config = dict(
    n_layer=8,
    d_model=128,
    n_experts=48,
    experts_per_token=2,
    d_expert=160,
    d_shared_expert=0,
    activation='swiglu',
    moe_layers=[1, 2, 3, 4, 5, 6, 7],
    router_score='softmax',
    normalize_top_k=False,
    routed_scale=1.0,
    balance_loss=0.0142,
    balance_bias=False,
    router_z_loss=0.001,
    init_std_router=0.00994,
    lr_router=0.00264,
    n_head=4,
    n_kv_head=1,
    head_dim=32,
    vocab_size=9689,
    norm='rmsnorm',
    norm_place='pre',
    norm_eps=1e-06,
    positions='rope',
    rope_base=10000.0,
    rope_fraction=1.0,
    qk_norm=False,
    attn_scale=0.177,
    tie_embeddings=False,
    parallel_block=False,
    init='uniform',
    init_std_qkv=0.0413,
    init_std_o=0.0103,
    init_std_up=0.0413,
    init_std_down=0.00652,
    optimizer='muon_variant',
    lr=0.0082,
    weight_decay=0.039,
    lr_head=0.0117,
    grad_clip=1.0,
    warmup_steps=200,
    schedule='wsd',
    decay_fraction=0.65,
    decay_shape='linear',
    final_lr_fraction=0.02,
    batch_tokens=65536,
    seq_len=1024,
    doc_mask=True,
    z_loss=0.0001,
    train_tokens=392200000,
    steps=5985,
    dataset='wikipedia_en',
)
Below are experts of layer 3 (counted from 0) of a mixture-of-experts language model. Rows are named router (the router's row for the expert), gate (a neuron's input weights, with its number), up (a neuron's input weights, with its number), down (a neuron's output weights, with its number) and show model dimensions 0-127. Each number is 128 + 32 x the weight over its row's rms, rounded and kept within 0 to 255. Numbers have three digits each.
After each expert's rows: "mostly gets" lists some tokens that are sent to it at least half of the time. This comes from a sample of Wikipedia text that the model never trained on.

# expert 29
router:172169138146094107157118151119129126107115142162127123159148168136117142142124102125170159139134123212144104196166090136147102065122094168169099181109098105137134144113041107108116155139140143105121192117119092107044133127107107131094135119162097178186030131152153137158161148215063137097159152106122137111096145173186154154127134127167149148132119095149106054142153144163143129157119
gate1:181125061140074094161140121127129197151085175150121103158120147138182170152164155139126168117126135111114159157156087133118122122143122124085116125070126084124121121160117078121104120128138089094091131151117134099135172150121106064089137100120089108087124088086147101129149143151162127140155185087052145079082146158110156069140180100201191182127164105099076078148141107102129090196152
up1:114148108113083222166083115108178146172140097158105107126152163104192134124077091088126157126131194131087086092061080167133110093149111156135139124120190168127099133113114139159159170094091161161120141139184133156112145127068110117194122135151140136122117149154099116101171101113171077136130132123117147148062139096098144110073071146084086197111150126120079135135145083158115147077091
down1:146166110107125118236111052153129180077147085120115082121122158182146069143102133118059125101096114118064084144118099110091097129124120074189137161126112114094133126116154134131097121202177162127085179117136104147125128189126165146127045139129119144127134108102128095072151151151132141121111117164071111104155174099125151132101138110086111092144169165084142150167144171116148128081081
gate2:121147138140133140108105094104130094119097111177093149118092084127164110126079210164116142101156120127165181169125127110113132056186084218077136109142119181185108097137153119168088175137126191130155124136130081066080191094086177167092143118147112176147124129101161053146131163163135147090128137153109167099200114135107152150098165132138137123081136114110136105136084145090109117123135
up2:165087148096055169143155102137114134106184109124119129131128174071113138168137134034115142184163181117115118116132099105209107168130133092145119098117112114115094164132102125101160087130143116184110121197136177136116161109146192057150135101124159079105113172131089139099108131109179148177167124142107171175142155166112136151123126131094086093136148142135167212147104121165162065101113
down2:121112127143144127140155110142160112070181090151137101107141188117114125163087132082136105121209133115134134109129137177103153136204133140105156126160095173115197094137111134137163137148127091137125096147146091102178145108114145117094122173099058112103152190060112106086160128169125154129188130105104116133073062076081059113091109089128077140136141146032148150126145124098157119178146
mostly gets: " inf", " x", " order", " surface", " Water", "og"

# expert 22
router:178157112135102117157112158133139124101117157170141138156152161126092140110148115117172148134139082186126134187181102084160113068148082145177095151108103110130129108116048105117118152145145164113128191114126086085048147138104110110100135120148104174164023111115147116163153155214074168100150159103107135103100136151206166158136147110161118148151108102139112074132139128172186094149124
gate2:100104116110078109141189138130125106093108156127126080117128139119026158111134140108119101114148151120141207132103101166163172109129131095120148155090129193131117148154174077141167158155141169106099088052127117138127150153077146104109112084174109094151136077112107132166166155158124112127159118187067129122127165118086115135114127104139032156113087151162097065090127088158050132146155
up2:133157143167135161105124130075185111123126142112177062095118109142076171121096109110071099156150130117140212138104097121080128159171100161088113096104112097162155064085160160110133171065136128088101153131209135188126087135097107163136086157076083128138086094177146140130142165096125136153142107100102145146122163123054084159103086093115188128121102151119098138145120146113121191134171
down2:146106108156110141129097138086153153152175166108164139146128101148096112114124162108083148119150153149135094081080131145092092133146197102154110122095210156083152089115079163130131174174121120159109096093127122190164145122208123140140157102092105153136167149117103154075094090238069070153175117109103078101186136099134116106125091149124124103125165107147167099076081125164124106129126
gate3:090119155099165127140174142108130128092125126119097115126162165066110127144139171133100119175133177116157167191133086088086065051114151127167138153146106066118061104172146101127149135104074106072087130120076136141146157098163115165092128100108120128126061087121152115161148134150103121113114169172046177142131151125119104177054141083109118122126162124112075060136191125139142104139163
up3:137146130101120133139108143208077104098209136092132169149129138126129197160099091129144101145139147064113175129150104142144162118166137115135094152138091151135178163116057118132123109107140117125176129114097154090143164186158195134129124106102113078138175148155064094172126080162138092093120129182164137157111021116142104106134124103125103158050110070110153097091110178142146113128117
down3:124149121151158117089131102158132067120126135112127159120092165143165132147103142110153177156056070154172097081103118134128150177141074139142107075090130066107145146170198130177118134130158194140083140096134137125157151081121167072186166162119102048142114157139115121162033124116095184132180122128132134189159127128125114178112143094061123122117144115154117121148140107130126185111176
mostly gets: " Gl", " Rh", " C", " Gr", "\\", " Mag"

# expert 41
router:185154124121115110160104152106130119108116145177165140153140144127127144133124117117170149143134098221124133183172110100148092083123093145176102159104117099134134151103032107106117158133106143109139211121114086087049140137094107137078136139144100181153009114118156133161167156201067159106156150119125131102086124143188157162135131130165157129138130106136113088141162141174167131144109
gate3:073098080172080127183096105147068113147151117093105124165114108124175108104068114112149149092116194149124062124140115104115120186085153112094125101064114100093163075130116063148127152137133054104138184123151095125114146154115089083159169110163113125136173118097157099096113155136143154159119146155149164124120176146124163181117083100155134115116120090077133143063175105145069192167109
up3:168133126112188076090063167149135097096145120104121130150173126197109159091133124151089143093123120127135139142072120091126153086106112133084106128110216145105061139135129135063154127102116166143121138054104141134124150086117188126102205162182158082119085145181124106112176132125200136106167117114163202154179150147114161095071134141122128089152134115151158107106115120103150111138081
down3:162061131111141156097149124201078102126154121083162091214157125175121094115079093139116144117099123089069109067104124108135144111187083145164095123160180141138101116171075123149137138162117123100104127142165072128158086130149168150088166150173189076089058120118089157145148123101121095104129129138159056116099125090153148138127123083129118159115103159121122165062101116131096093176108
gate4:112119194145097116204151163091121150132089142122087090181160182093101187118113167111103148076115096109187131131080086118160152086103133096110151155180121105172135152109091123110124126101125137126115085118137167156116138103104146141095127100081130120154203104110110135096231105091190128133162137078144186161130167106196123112080115101093114173139127105173144118181156111149111134156078
up4:200200085153190135156164074149069165125126131143126123116157119104141086215114142089178139113113172122134152164145168120200124115120100165136092153183130163106074144125092076099127080144098192079165097152110146142144119114170149149170123107117111123086130186119102091123188098081155111190157105197122136170127149141145123141105106130143168142116100099069124129103088117130142128134159
down4:106089134214141098110112188185131080168085133113105078111103125066111061084130138139093140185137118118095123113081106138135091108143121086147140150150121146137073174088098133089125125105122045133077144126141170137174141133108140089165135171080137146092134065072176108152105159152123120120145153138122091155182106133118131056154117081178151083167101081130138112175156165125164141164119
mostly gets: " short", " section", " fin", " line", " Fin", " Fran"

# expert 16
router:158163145118104134158091161131136111106099141185139143148145167128120132140146089112106161155145096234155099173161104091136109088103078146166101155117104109138113155101028108114142158138117135122123217122117088105048151126106115132106121166150092176167040112129149167151143160205075109113159133115139139125088131162191159161120114127157166138146126092141137064148145108163149142141096
gate1:134185086092127064158154160106107100164133108164101112158125120115090161122063139123113082100089122078072215129108067108136083138086117139185116135117120170130097099084135093178155117123130134062105175090080128141072186081127104140087115134122140138151148137135125111128115126157131113154164063134091131150158104090159167157159164147112142122131125133095105120152097119184171083118023
up1:112159101108178068134100148140159125125115166125193213128117134120109089166168170081151128136124104126109137184073088175184141150080190129137117196128100111114106117124128137084125072182082114110138160116109085150150120118177118125133164172156048111138128158159158087166129146089143133180096122116172150143158119119158129098165131185160097170121071137164105183087099152130156107076116
down1:121086169114134125135119110140168121089142168126134129128134140131149147158153134169138198076077106148089156150116175127077151163144119155117080198151143138159155141069076116082079179144112107181084118157132066158140142165056114104177108095157061142131170166082125137106158150112090084172145129110128096143117165140109146116192082097157086100190088099120147154105110147086144189103096
gate2:158113126148116051096117154137158155190164115202071134125126138188155094084137109080124124155098128140150090143180127134147086110100106141168099166122118136104135126113140150094134164167102202160130132135122143082125192164158121149110130169111091118143136154094088147141122126185105134100137180140123154082151176156142119091147145129134224175125135122107154055154071113065057174163137
up2:090152138196108071145112055174120177054109132127138136118065139093120081153126108172159113051095087105086168184133118115122125105086093175106123079109113147170079135123139117154088152162132119108134123156153154123132166129104108095071149092146134169085142104182105139120162085075123087167068075102115116099067165112164125122125096129123135062119138166165136131081132139174109142141157
down2:128121133107140141205111067188145119123110142109137147120123105105133160166187136101055077065114115175154187106073155156140087086100121113127157110111088120166088149116147157074104165143119157083109135097101191153112167161156202135120100107164145169133146141106168123147125110127130148141095087119121162139091189063081175099107084134058112180126150117097102176151158078133112140125157
mostly gets: "a", " e", " la", " Ba", " Van", " Ra"

# expert 4
router:171168118145096110149119156124124137096113159166171141151142156125075124125137105106156157143141092206155136210168113125134091088125085157158093161121096103141121130096031108107114167153150130107116214138125073112062148142096096112108142122153099177178046118163161122162143163192081137123158155109120139107108132161191152168136130096158142152142107112128108038130138134166163118141116
gate1:142120153166073106153136177107121154077155184103100106119162041136102140168207127103127128143160188101131129147126110160188122145161116114163134133119114134123119126104130118153112153041136144111158160120048170128066168144122157056191112138085076168144164153146161115106157073096112107124076182142135110106134175171091146127150069119122109151142134077087100121160126115164102119098101
up1:093147117123096109114091088172180106102155159183162140118128139121214163144129130166135111183077126134097153084153135073104163159180161104177101187097134195127107154127127180137110131118169140105172131086107159124128120127127166102094146093166085164117128196157091078094141141139082199133134166133154103101150132123146087146102121050162132124082147163138149128111141104153173198181144
down1:106128122116112179157103106137080130150129171150145100076155118103193113129113160132173128200071030130143156092127096157107153118140174141076138071163160167156090147079112151064116174150171087116084174095102126118105208117204126118139106094105155120135129124092091101106082165167101194135123179090159147132140124095135133129125126100127120168133106147116149133190146165108087112148110
gate2:139110134179102176171120111058119146103187089160130098133113132117162166137181096105160079152131131108109149156066153100201116102099146130150131120087115128139098116116120145135100174175155083135109090125170047082160142132199099079123113105146135097190140101138218112177179111111114122161098191092154147111085135107165170105192131121113143141114106086115124103107075165110142157133125
up2:170179150133035096143132114145113095104160192147088091115086068167127157143145146118136123126099104113146120132143089116119116149146144134109147132137167092152172106146077155104140076110103146160119134118165179177126093097125190100171101104129158096115099202176166086128107180121143155107196133101062177139143150147167188074134145201166145048100134176125128116137130140131158124101115
down2:118184136187152150104189133125079137115139105125139140138136148108110136101117132164144121092128130115168096123070150078135144087116103169076109087132044140104125182112154123120138066150132078079141128122122162147134099076087135098131122119076115124134125150120115093122165247090166142147103163193185139146105153122215144158130149157061098188157128131116079156098123152084146145151119
mostly gets: " However", ".\n\n", " Al", " however", " part", "asc"

# expert 17
router:174161130134093136156110162116124145095111153172189146157147147122113138121126105116161145139140093219144124197174115109139109072123083144169107159095100105139129141097042096099121169127131158104126214126119086102039139136103099119102122133145090180173053111151162158160154161192074145107153134120128132101086121168194150166125126113169139135144108106166111075132146118167164137156105
gate0:128109116102127147162109139130145125172113140117122198163156158045127178118089132117173153167090129116088132173102144127137159173157120148119116125088093165148165121106167186143100113163100113145120140157146127094096175163121091130117139034128046162064112097145186155150191153146146181164133130144127135113181130130126121128089100110140158117182164130116084127084115150171157132142016
up0:114114123119107159140123100098161119171157126116117151149135121189198109081104084132114152076141109120139070071175140117106133089085129109114121118148178130160164107139130146123071124104117163110152097097135136110132125105129129054120147093122154159154149103126095181078198108113191146140197117134109068129109130144084135127118097036136100156153057059161103111137075071156110120094057
down0:154120142109114159171131153116172098135088162122141129176136164133173153046088180129079143142079095128094081135130104181121123112169153097097126102108099152064168189127119169112131139170095131096078155107184157142093097153140074141122132081132095158113106082101120197108105157058158127115175153105104133137099128082153159105077107072125106114143134099133093133105082126162104127119028
gate1:127109106113100134103099220139153157104152078143150179140157143152159100094111173149162093044151182163125121153095067152163127168119124173176160106149067116157112123128137103115130120128117161104106144156066141113059136160088089104084195126143095150191146131150095129123121130096161080106124075078124163052132135147144122115138145093128144140187135110163127167146107084128076103178088
up1:156173145145089214141183159160050140157097146147158137117141232101097113141151193100094141164142119123080087073155105139107119119115123104150099145109126087097070153116109143085169154148107098099151173123127153126122160123191170173140123121101168070098092135117145129159109096156116181145134113169103143126164156174127131154158104117078096141120151164153155109127133119119170065049103
down1:112099105109049167109111056146146076197122155176140092123132132120104084150112155123115164111154119161184109091140171144159133129129114126138102104140111093162086149141150138178118144149113121109103183126114111151145171146065151138071173072118160080100109165139071157055160129180141173051095090147129179161166175095109119141123078113163119177103065121122143152133122158141131166087133
mostly gets: " th", "aus", " Marc", " evidence", " discuss", "eg"

# expert 21
router:184161131130092118160097160109106127090107144181181134162151143126084136122125112116142158157147094216135124198166105110140094076103099159152105158111099105133117160108044113108129161142124159114125214135124095088042146120103102131085119138144104168183027114132152147166164151193101130095148140113132146091084127151185150167134116119162142133136140117152109079129151150172182128148108
gate1:129170127152157141128187120163141113095124140110159158143139128086122141093154139114173178129141150171113092122122137142203175063163066107108101111101136070155157119108105106139145202115105137114092126168121086127096113121095166085115185111106197145105140054115097069145080170097199145097081141153109100166144143134090134163094185204158166089112148075143094102145105103109131137123140
up1:118097144105167175185181127129144065171081127136190119108088177112207138127047085121138158079127122147144182103118103058131129078180134120142144169133126149104105099089126124075131183158163144139156116143152140106137109170142152156145104135147048144161119159101144074138174103131156223122125127154073114148149120113126145118110147132124111113083100137078145063084142104122100151157110
down1:118115116157112114128103106169177095112124080113171148137121166115077152132100108087097091113174077157166111124137167107118170132113126147154106052128152101113095187145177133133174159155182105136123123093081164146144103075193119146140148133106069081091153142117158166212157110131157129067154103132148095133124087124116178184120072078134079173115100168140095147180126131180122073083127
gate2:145059162170089135155135164113126132099122127160151140175146154122106154178144165101117142109112175143116164135124094104144113148117148124116144126099112120139073146080159107087115133174102164130125129119157160131137130169139089125054177164160130111109189119156168181136074208175129131166133106131089181145108169074155139111047086104155122193079202186136088164167095139163136150174149
up2:056065103162158109113081123117108113192114191108144156105119150158159150158117071088112133159159157138070157118164160139147074118138122157171149147154087155163081109152135108096130110130140108162145093138179187078107121172087172129152175124168169138169147162070113117150104159088116096141098140098093143138149099102085135132160155065128126122119184182078122050162082122126164131104166
down2:152167120128120119145103136138105083099172107093179129156115146157092125153139090038069102093093163171097112169141099172047124100128106087140105105133099117113185132151164140137132138094142177106097141135084148092124142143131126051110118086105115125125158160157120137060116120103080128128096124107088176128119222185139118183157148112120153180132052109141123106140135097045097125114144
mostly gets: " Mont", " Nic", " Yes", " Reg", " Label", " Cop"

# expert 43
router:170164131143096124162117156108124123101123146147173133155149143128111133122144099128164144150130096207114123183150110095138116056131084153171105171114093117144136150114021099102114163125136140118124206124120088103042132126095119128110117120148111178175014112139166116153157156206080162107155143116132139100093128175191158159138129129163171137143132107141124080145153130174174110156131
gate2:134143108163126135141169132114103092116149122120157129170142158117115096103134102101119197156147108150103175138100132161087119144138105104168118171118166172165143118062117099111132155063192166131129178154150088132122104166101148154098106111160125152132126101151168105079048112135063158146129129093053162050100166098141210121146124102158215092125136147071100130096133122129114077160182
up2:094102174155116129166084146212131106150192081116169157136109116090124148096131129088134108116126127123133155084147147081086118084133117130120110092128098163158221160144097124139141135098077156173203165172107108128073090084157100108124098117118110110126168130142223154119054111124150111153145153078179117061104142188122107173091143149143123135137120124107108115153126073077118131104164
down2:113110210118127127122155097077165078140156177134136149121080138169113058141128115120127132131100195149093128093077089125126183080171094101092068108127069112132085156135075162074091153074180126083124135180115100103106153118112098103111099083180170149174131098113126122135147153153107137133084140165120146118098090129095175145061113138104144157104086115136093064131095167139162072101131
gate3:133103118185146045130135109140095123114126170128094110136171050153112115185141194141167180114139166166105087124123159144117185173122112175100135100078051131187141161142092153142146136099093152172102102113074099166092125120154103072071201154120136140176129109066118081109127095103090111118092137179147144096154163145127157126138121088111192160152154093146131099129110093136140110149120
up3:120085199105112115082064148071136097139080110126171077134078121038101148108103118141148124142104127098094156155162131057103166131124109155124115095143090140141096206106144086111065093110135128122138164180143154064125148156148111122110136133081102132174124157142148183140137124139141143073133118098058181092140137128134128158110154104107131131110124124136139123190066101148125099074217
down3:178171140148140130144149151158170100135137160147121106167111089133101140115093122111161153151121161139111179208108117120099149166107104131066205154152109141122020100082106054127091146125141120079134165171088155078055130135126161119164141145099162132204142089143142188143158113204085143135120149097159162113147188151113162132143130088129086140135132155186126100132159143144145123129105
mostly gets: " October", " January", " June", " August", " May", " March"

# expert 40
router:172158120139104133149103155099140127103115153178179133161153164132119140125146104132173147160138114174136156195170108114139102079117076135158102164121101111131124169104045094111119162137098140106105200111120084096049125137109108108104136137146093194167004122161149118155158165198071155108161143112124141109083123154178150169152144119147177134127100105141124073134146144171176132148112
gate2:175141131107119086184100057170146134111136188145147098182107194157186067090208089116118109149142136124169081159107148105117101151115115145121134133102147122113171077087159180090102147120150124120082099130155059155132122136101146125127162112182126106161156158178114110130160109151168133107096120153128146130183099157173135074162154065167097132140115129141132202184146127144102143066165
up2:126085179081154097079151143132122119134141156113147098165122123145148121104108145153134144092078075069095163113169175123063042140100126081113067191125141116132099146097091105093127126130113107143139113145087143131105097083081148137095138096150154149095159118125123082106084148076114132147180108108128091064131151130060121153191123093139162053129145113121102154121163093161056059121085
down2:150200125144101131115088108164163115085178144135132163068141121089192161143120168178135096084079156136155165184163100189154143135151193132213076131095100163140114155099065133161168086140116167141102142154121112157146090090128101112140120113163131075149076146154087168136097166115142121165095201182095148120086169109149144142083103142121149119147108130123179124125093165165139131099109
gate3:098160165091113142102123140125138114135099146152129174144138147157076154115167099104147136145116166134133152124119127093117077088170080058095101135062101106158157122093112129106163159144115084132068172043156132087128108140094147134114187117118095120172149110169068146078102142092159131147092060130136170114151177095094152061152123145096076167171108045084134125132162128166071130105153
up3:153108173122114097090154157099152124073168128173118183157082119055150166083140074158166094071162115139113126138151161073103112140065170075108128121161117112162127110161112141143088157089158098129151095126106142084103139075130089152079071113102104126117158107162226142146121140110124156121065118056134171061170104189134139124095134134151132155121126129122075110130105101102111117080148
down3:076112168123124178166145104101111177123143097119115113114117160112168088111088120149141127125117162121115094129137165173084122109128121115163065139132189139184132098170099129062045145049131145177173101148110130146094154118147139142173137097094180160074141068139152145127206166122079064182080135122114134170138140150127144127154146126136085142077140060100165131152098166175166133110142
mostly gets: "omm", " app", " pen", " news", " saying", " independent"

# expert 7
router:178155144127106117151110153128131117100101153169169140166156153133121135120112112122156159144137102213156087204154102110144096092129075159178087163116099110120127136097048096101120153135136156094126212109129086095050139136103098120098134111140115168180029114134151147153155166200088101118153147095127116107085132166194148175123124108167159133160109115146119073137145120166170098129122
gate0:161154180088131159149115156149146139077089134145137142191132131103094116114179175094088095142148060130161136090149133131124155057147138079150075092136143178066127106086155129115086135129124145049048080129092121128111099141130139138130108135086161169110097090184125159164142123139118178138126112052106087139146165112125115123168134117165124085115168112116130113056157138132114082037142
up0:170146150155165122143151121162132067102117115118098122073121125174179074163110091181176169096154153149147067178088140101114102062082098113135130135127125086157159159131152109085105133148104133055140117136138101117127082114135130173144131092092119153142103130170148090086111086133198129087134082135189092138119139126153111137087176103080137140180092125115080234117102114176137105106168
down0:096123123098096183198168134065080144108124155146114096126098154097160165125131152172179112144127103142139142144117105100064129142157152159188163095189091075172106102148133130144108162129159110129152157132103173121138129123119121110107135130105174139126077112082126083104112123127096129103134099109123144127109098143137171065085036156135125111123083151164028084073144128149169038109097
gate1:112158169123116110147176106157110166113152134160069100147131122135134121123169088110124111184196163121171141140121127080175087109096202162133143164112177155147177149093070133060147127156122131108130134144121168174132125161140068134105095112089211162109142093123150196127098146151061235153170134093109145164152132127136120088108112110079167120131102153153153161161125113181113111135101
up1:174164135157117179164164181096124174098101113100128061128154094139075154121133137156114117167115110134101058075199145045067156182142136076124130193120136093109112115112129117158148130118089077140131152108120117141110144091190072155128100154136117105098144087145136111164076090088167140125107144171134097117125133120116115134159093137136074171129225089149106142139151164108159117146193
down1:153135107110201139170141063070149189070185149134089131079144095123133133119119094145053167135164146131094141128167133117044086111175171134151149146123128178159169145129110114091134100056182137076121105094106154138132093178143128126205081137113152154128105149179121138121159145089094140212119113105168143144132163175133087127079093129131082145164144096119123102113126120122164128130135
mostly gets: " ft", "ican", " km", " island", "cess", " Architect"

# expert 36
router:135169144087103175181153112146102139132096164156123158124126146101168162141131132134123128157169139138123144066158117186129131189150154093105119138111120103139169165133107141130095139096197120126139131136144111109113118179117141117104091089158147139058094070157144181142156110213104058061117141134083206114129120119185135143107154102113074141163142109112119225094079056108079114137133
gate0:126143149124057163103121128095070169172125078108159139059147120108120017083074155141183102118141124159112095094173123148163125134151120093109183125065068114083136145098132125141133115149107190175124152127125143167118164157130122145149181133165101137193166177128109096144141159090111176166171196075098116114109119171113127136105151141150118184091071130133173120141130099148117134126129
up0:117165150154182186130149145148174164097120163038124146144126094115150194170137130132100147108141154098108149155124121096124093080122145160094085142143182176173167124160168168122124109080157179060115117081058114140131144120148123125062182195126167167086108140112105115108133126116084153104134087171155106171133114102117146138147202079124106126175138168114127123106112173120140073106073
down0:152095053178139151104152126082155132107118146134029127187149158112144141114145165146143188120140119113121082112136146110079132168177145128173112092089159117117137054083156135120071166081127131102114114163084125139119166091182075091128125097062089126131064152126126148144151157115138168144110153130180171127162113062085093122148091086108115109155151069149099115142081140089110116084157
gate1:153129129049122069084154059120074196113163076115170078112152113090073162143146165136083122110191139159138071141172170065085172113103109116089135175133147108101074103138102147149115089156096149143098099142116069172146188093100137134067131184145135107149130139164124147114148128113065105135129124097154088152147110107115139128115118115137111107154154106120086098152117136165131160120212
up1:131106174152106128125131052153085169115112141121114090141076121074140124105099133105088110130113186120102156132171136120069084158145150144127186157135121094120085117109102159128112079179075135120079132123137143155102117136139148128082086105056156096145103099122153255150164180157130165150122160146184115095132174172135141141150110092089081145145152193146151108115178119154115137122109
down1:165114115145120192092147070142166150131186073135151124071108146138147106080192133102138142127106139091082116087113136143099086167133080148150184118126110143150166165124147138125065161167144218102084118103109137105140079106111116123119178103121111171181132146149179176132174155132159117134126183116111064084150099124077137128174092146110121065070141124123113053165134124119117151091173
mostly gets: " Total", "Personal", "History", " Location", " =\n\n", " Votes"

# expert 2
router:121132072131112096173158169119175161117100177166064131136127154086107154113118107093095117177148162119136138108128090105157136155171090115133129165104135129148074178123126127119112132161170142126121114115139113139136140157069137113121142069139199142102143045165126080105134132086181085117136146102061114073115133134164138123124198106140088147123181114098123201062012122156119113145146
gate0:126125149106103181114255170138120147151122185095107140160127071125104085160140159162134143177125109135169099111092115151086155089137144112135165083105128119132126193154149123152143067140094169143105133124145150092132067129144130221121108121090124103127090183126102148143089103147131207140115128096149071173121140112095155145141079110143105133146065138127109090171174131076150136181127
up0:135079142143090141119105130163186073112140162103095123149137131180133079133173139135094189112161127107208138121116104165106121102120156113151136105091161179161066173147160107138128134083148173123146112097133123158124106105151112162136105160092115132112211061146133172123139163127109080132072175126115150086150041112087119203136145166184069163137065119103116135152140156121118146186126
down0:106168130118142146060108137079084077113151122138188158099064110093117182090099113145140086131116129127116137093112126091173090148104128190147115111169070086100141075116038136116091148108103128090086185154113180154067119194084138098118142112172184100179121113125140099111109167147137158132134113141175122138112135166146136109121123097134211114099157151158192076124122109155147133103167
gate1:144118127183101166125082136156242184192099115138115120110122125173097157098111094186127128089109137133185113071138134089117136112121119179113109164125139102075125169115141175166114136127131130126114176111148151120122024144135166106158149134108155176155077116114105098144174146121158190133158136062105144154145090121095104145138101146181110141116154219122139138107178153136178113099107
up1:116104160142168093099198093183074107097203157162123112148151112103159086138115177092088135150110099143107135146152124101102096095127111070098118138123111156162148087129099120098169093136143121158102109112113109135134215119117097153121064102161112085123169114115135187071125114143094063150100189156117124138113160111101110056114151195095173100144072062147124104125097086136086095133151
down1:172146069057157133148161143123128091066118139164107147101075188097115122141095101120172184146131108133082106201119149159176098090116128160129111132085107117175169144167191149094092121155177166070081118111101115082076136125108150129117114134106089091113119143102153107185140104144146170118225116136153089084206142175132134187121107109125115151108130076146140116119131119164126143167138
mostly gets: "\n", "|", " |\n", "\n\n", ")\n", ".\n\n"

# expert 15
router:173160145128076127159110152139123111107102147167184145152154143148081128121129108107124157135136103209134127192153122115141108077141068153167096155122084118130124151094055096105120167140149166109115212121101083102052133130096097118104143128136102176186045107147155140150157154201087171103156144111130127103101131166197144182121116111167162141153105105141125063124138145163176105155120
gate0:172123085119070101146125125179136058113060098115168111103129152089116063120140135127168112128107105108119146150091124140149103098159088100184129154108070149110170104125115144145110160185142146122131143164093145094107148142134137177124173107160157151118117140071096063121121105134116148144176145112118174080197135109089156133131089173155120179112136152058154187139204102140096214120180
up0:184123101102134093087122131099158110155114082113119131141127139165188111134152123110127099183087124110097114147120165090122108114130152156145162102147171181127152081095158154131144177104140095085151129108142114105126176091184139066142206109119176143118060115170112135096199101145107102118157146145105163148076183091157146148121134092116143058090130051129162082102057098110086133169186
down0:171088065132174090120129134122177112122147094084124134116166102121122098143129078119124111143127131104115174145156131109066154172113140148122150113166137163104134173144141150090145152125149090135097161169095108096160165065115104204065137155118124145136045135114160058138140152083171168149159170200098143090087113113074199078182127086078144167074129168126131135108100120142132104155149
gate1:163172118133152128063172116091160136123138138092101113172118149116122111123179140100093081067092138145114142153109079118163125145198140176113130124137162149111160164115114129155100178150185104097154141188124158098142151131134182103114090145091145189152173087074075091135101162130077118096127144083146123180147127181080163127162112075192092194147112152123123113107156173186096070106137
up1:055142149159100132169131117145120111126139171095147093169123126172071156108149129134084122165137179115137124099145071123161183182099100121126135146087098051120107144161144087147133119142136138134146159149093140140111085090132083100141098152149158100116190164143191113132102192105111162173105082113130120116080127171170081092112205099144122122055157142055147133143129145141125163033126
down1:124136146076157166111173097135075191124176155129119143125105093121131132164133114137044157085105172140148189110159183165093107198137147171116120132166122157194132178121183147130115152146164157057115117140134118081078170103147171073147103135128092126143148158158113073151128191110126125123136058192108117160148110149106057142128147144108123115130088142118094150154156163122117113052128
mostly gets: "aj", " Liberal", " medalist", "stan", "rian", " Communist"

# expert 1
router:171153144121107127158111157117133143106103146151173149156152146132090139119131108113140139144140091227149121196159124106133100091106072159154097166115104115141129141103033100096122155144108164092117211131117083096040154139091098126096129114160109179168029113131161156160159163199070109122144147105128141112094136159196146164146126126165143136156107109149104080140147147157153118143100
gate0:096159121098131115129184140087148151095156075100173105160122109084083149132089100145048147154149167151113069069145129104083122154136085104132127068114112123097160142116168126105097110123136092109159146088132198083091220124113140142094140148143049074103059096156115117126138143121175112140104107131165153136110189176155161149132133102104150169141058119109113127102105123196103119138166
up0:139104177179122106129189128116104144140140075048139121119168139101072138144082134154102101094137182129053151107121138143148130104183098128124140083125122136110118181121142128148072066133150108133161154095149127122099099142179111115110188160144126138151176112161079140121208141047068175152115133117086147098118166189130159126153159120137102130145113039107149152124197091137144125133171
down0:153157133109155151092081133091126126097172126186167165126130063167117146062097158164141125178105125134140081138091149113174150152113114133119127112111138102073200118097100132138106193170088118109091167137151145110104112077086142066114098141066166122094124082135143114144127150174145076088219119192109105162136146105165139122100096155095158099120119126165172151097219099141151114140118
gate1:103135117154156078179073115153112170117099170144148081158176127127139226126058145084151182135121115122113095156167104147175167166110145159144071082145087120141128183095150091152126131136083192109102163143141179122102140144142126125108122098105110139211111094156170098105121130103118113081115075099126127162126135115127118093143121223116131093155148172066134106104135137077083083131122
up1:149119110196133107120096127095081136135162140154127082089159189067139082108139182117181138172119172155085091115162122137156163103154193096104176167104162145084091114128134097127111148158151106148096147141098117105095150114126151076131120125151125108063194089119156204091086095163124068071117166150116100101172152150123119100142106109142098115115168154175078182152149099078100125117079
down1:154134142115103207170086165147156128132058153109110144109146141117116152137114094172132117084116137127101128082107185138064106119121114133142128085130142150175097166093102192108163140199148171162143078142139131087086111217126141170100133129183149102024144113141097122116149172107156145159104177150123135104135126157135160124124103093163097130094054161147159176128106102142131147128205
mostly gets: " Le", " Ne", " Ro", " Lu", "reat", " Il"